Weights of a small mixture-of-experts language model, trained from scratch on English Wikipedia.
Size: 12 layers, vocabulary 8192, 22.2M parameters.
Experts: 128 GeGLU neurons an expert, 1 pick a token.
Training: a variant of Adam for the experts, 3619 steps.
Below are experts of layer 4 (counted from 0) of a mixture-of-experts language model. Rows are named router (the router's row for the expert), down (a neuron's output weights, with its number) and show model dimensions 128-159. Each number is 128 + 32 x the weight over its row's rms, rounded and kept within 0 to 255. Numbers have three digits each.
Before each expert's rows: a language model's description of what the expert responds to. This comes from a sample of Wikipedia text that the model never trained on.

# expert 6
It responds to: Main verbs and participles after was, to, he or is in narrative prose, such as made, held, located, acquired, known.
router:099085118106091158085133135096141109110172158115145126075127104127134114159159153119137113122183
down0:116220184187149108133108103072095188144130113102109137142081129117099106120131152056141147117050
down1:183119130159136127117120061108133109137134113164128144166142144152144066132153145131108093096141
down2:143071114115111130147084121165134122153138062135109118127173147117140077128087149137068106084133
down3:112153213123113105134115154147146127087153151107188116173118075083159133140092135158091109166162
down4:103142131217050119139148124193072119112110081172111125142133112159145091124086126129169110143135
down5:111181151142152139084142131122149149151140064075064091110154166149108149164169080070106095190114
down6:087189097134128088085152126103162130134145093154139119177112142164106142162181100148135056179130
down7:087167139148098129135146132124083091095112072103141183150171159145120128125165161168130123154050
down8:114179134119110147109086186096085128107155124064147139114116131090158154097130145100076137143127
down9:110172148083132124094128108137136157115078135086084092136152078096123093112134133156167029137153
down10:108100143161100137174102147128113088107132110132191136133142140168089091144134110150148074105121

# expert 11
It responds to: Suffix pieces after a stem, chiefly ed, ing, d, el, ous, ful and less, as in soured, altered, Meredith.
router:116090097060109129162101122123127127110152057132129108128112132104088113069091046143196091177154
down0:166144128158159148118112100094108134102193138136088143082149178081121141080119116119195137087114
down1:155146100156141084126092080158174053131093155126117116125166147119096158104097143142169073149157
down2:093116156136125126141112174141134157171102098117117132061091098084101124128058141104222154089126
down3:057114183125178143132170089193130128117151091100159100047154132140082142144135149153104070175087
down4:093103136101079111118135128179057157160116125118106149132138093104102074120104186101118128158118
down5:131195115187078143134191123071116120154101146151115076148126153131128139145179125154126132122158
down6:060122110101139132091117129152067154163135048108145138146079110159157106116123139132170108137177
down7:087115057099127120159147096147112135103103115114181153131116130097129137106174164134120096166102
down8:188217104119102134127053106071165147141182182128123139119119147090156143116140207135112110123143
down9:147149152117167141171137122165118075108091078176133196103125091097139099141139139165159066138148
down10:099127161124126133119150144102145127160100116057175127164123119148115172112136054142078064161139

# expert 9
It responds to: The verbs was, is and were after it or population in census and biography sentences, plus to, first, into.
router:129157138119147100181088072111134139170141152075153105087083134070091130131130097123165100096125
down0:141111140143141093128121103094111140097148187165141177139067062111123146157099128137107137134114
down1:163136180111126156129151067140109075103118087159092123157142129091154089121127126167127093100130
down2:120137100161157111157086136157217109125191093089109117114119109171090111159129110130145138122107
down3:111108078095144146162130181226146125114090136168161172140132176137136143145148183138114151163094
down4:075120110111089088157123092118120080121115132160091157159143040057111098162155115115140087152117
down5:104112143095127142048185168132090117111122077158123134097123140128129111139148111087161136120104
down6:105131098102089070160128139093076134058139121102051156150106166162166126139115163140108095112118
down7:157139104092125080147165109123131114111155102155159170107130156117090103105083205117152162129083
down8:133168074147134164111082154096149121134132091084083106119119161078124117122182138087167117088136
down9:171123106112102146135092194107082149092139186119110161085096131090137144118178163166116122194099
down10:085135101099173126093132099134096106113085127156131130160160143194044122128122094160156083216143

# expert 2
It responds to: Closing syllables of names and words like in, en, on, an, et, often in foreign names: al-Din, Wimble-don, Meul-an.
router:144145160080141139158127099164155131171113193193165169089134151177152130179150120152154121120077
down0:149141183141142135149109148094072129074144167166104139085044112168146121127167114122109176137099
down1:139080127121097197055087116164201114111159063157142139135181179173128141124133109126133115124142
down2:115083136060162078132162171117102114197153152107164099139111183112103122141089083109135113139112
down3:118165181124107152131126159120136152116129142126184151112098158134131126071142205177121147147134
down4:079116141161054114121173102174062071118110102143137153125197076110135080095086138118184084164126
down5:069151107157136180067094179172051089153129124081051144113166069152118062179140162091146124105105
down6:099133123162145104109133140114111086113108114135099134141096111113070159185137122134141157096140
down7:180225101124093129189139140099137111191125124120182166166117171201144157091157169144162105166134
down8:140143119101177100111088169145073130146157154164164169109125106140145156077090134135185096068057
down9:081159130125121220129125104144142142083130108160156144147135073116095112107088098139127082177108
down10:120153139114135170119080130117125078120111174102125105128146128138071092161137117161153139105099

# expert 4
It responds to: Collective or institutional nouns such as family, States, Association, Republic, plus plural s on decades and nouns, and list digits.
router:158195074137121063121132147144103115144138140132157215144105143092099104116105139131135134114129
down0:104178158145161106114079112112093144104115118130092103078120167158139117127081181131159116063094
down1:134100088156141107093103114183138155102170148151134157154187070122137108065156156130198116119129
down2:081143107121132074092092175129127123092115121094149105088160080088139136141080166127105085144098
down3:119136153130131089115106185149151135122157082115109115143169108092083164137147205087117090127165
down4:082073129189108111084148119198115152081172128091140109109096067119162147131138122116162131124070
down5:147142123141108149132117110073093132131117144141129132154117086139156160192115103099101131166171
down6:125129094134146143066105147085116163077137109130120150128127095116077132136123176069120064149160
down7:134204181132151091108099159119138129120105106172178143108089159115116093091096180108163158151088
down8:169164111160183103147098146149137111123116122113119155118111171118125121100082132083175095083089
down9:075114035158088106116147084076110096170147100074131074156164158130133101122143099134101101117089
down10:123078143139162135107160152103108126141158121117123169147128203147155096133113115081130112122123

# expert 3
It responds to: Function words like have, has, of, an, with, plus name endings such as es in Andreessen, ean in Mediterranean, and = in headings.
router:139172094140148091138112171156113100149155094106123155099150097082045140120118153105154158174101
down0:118166158108129117174133092054082186116141136122193122143084140160213184134110111150114113145109
down1:081155110092078085092072119147200115123126083133073133132194121105062140117117138175158139143174
down2:114127067154131062156103125138132125159069122173145074101078078092159080148062121085156111073118
down3:168167139086157146092111164120168137108153129101128071082088056119154151088074142155131127214095
down4:083146078167058164125152098153100094172133095101117165174166092106079096139157163118141087114082
down5:113142100183059161125146077106167154143125067110128142070139130165088124170175155076145078174152
down6:122098085150059078076129103111107157115054131160140088125062097099137157157132168161104110081096
down7:119143087120119099131102091115151119099120109135142192167156102090132126142152224175131163110149
down8:148088058144176134146115173157136087142138119101162110084145131108111170124134141082104143078071
down9:053136132139099118108132089144091155160129085102124114117140100125095149078134123112147034089106
down10:147153135083138118068106122158108115127170118132165111145106114133114097111113128107180116120174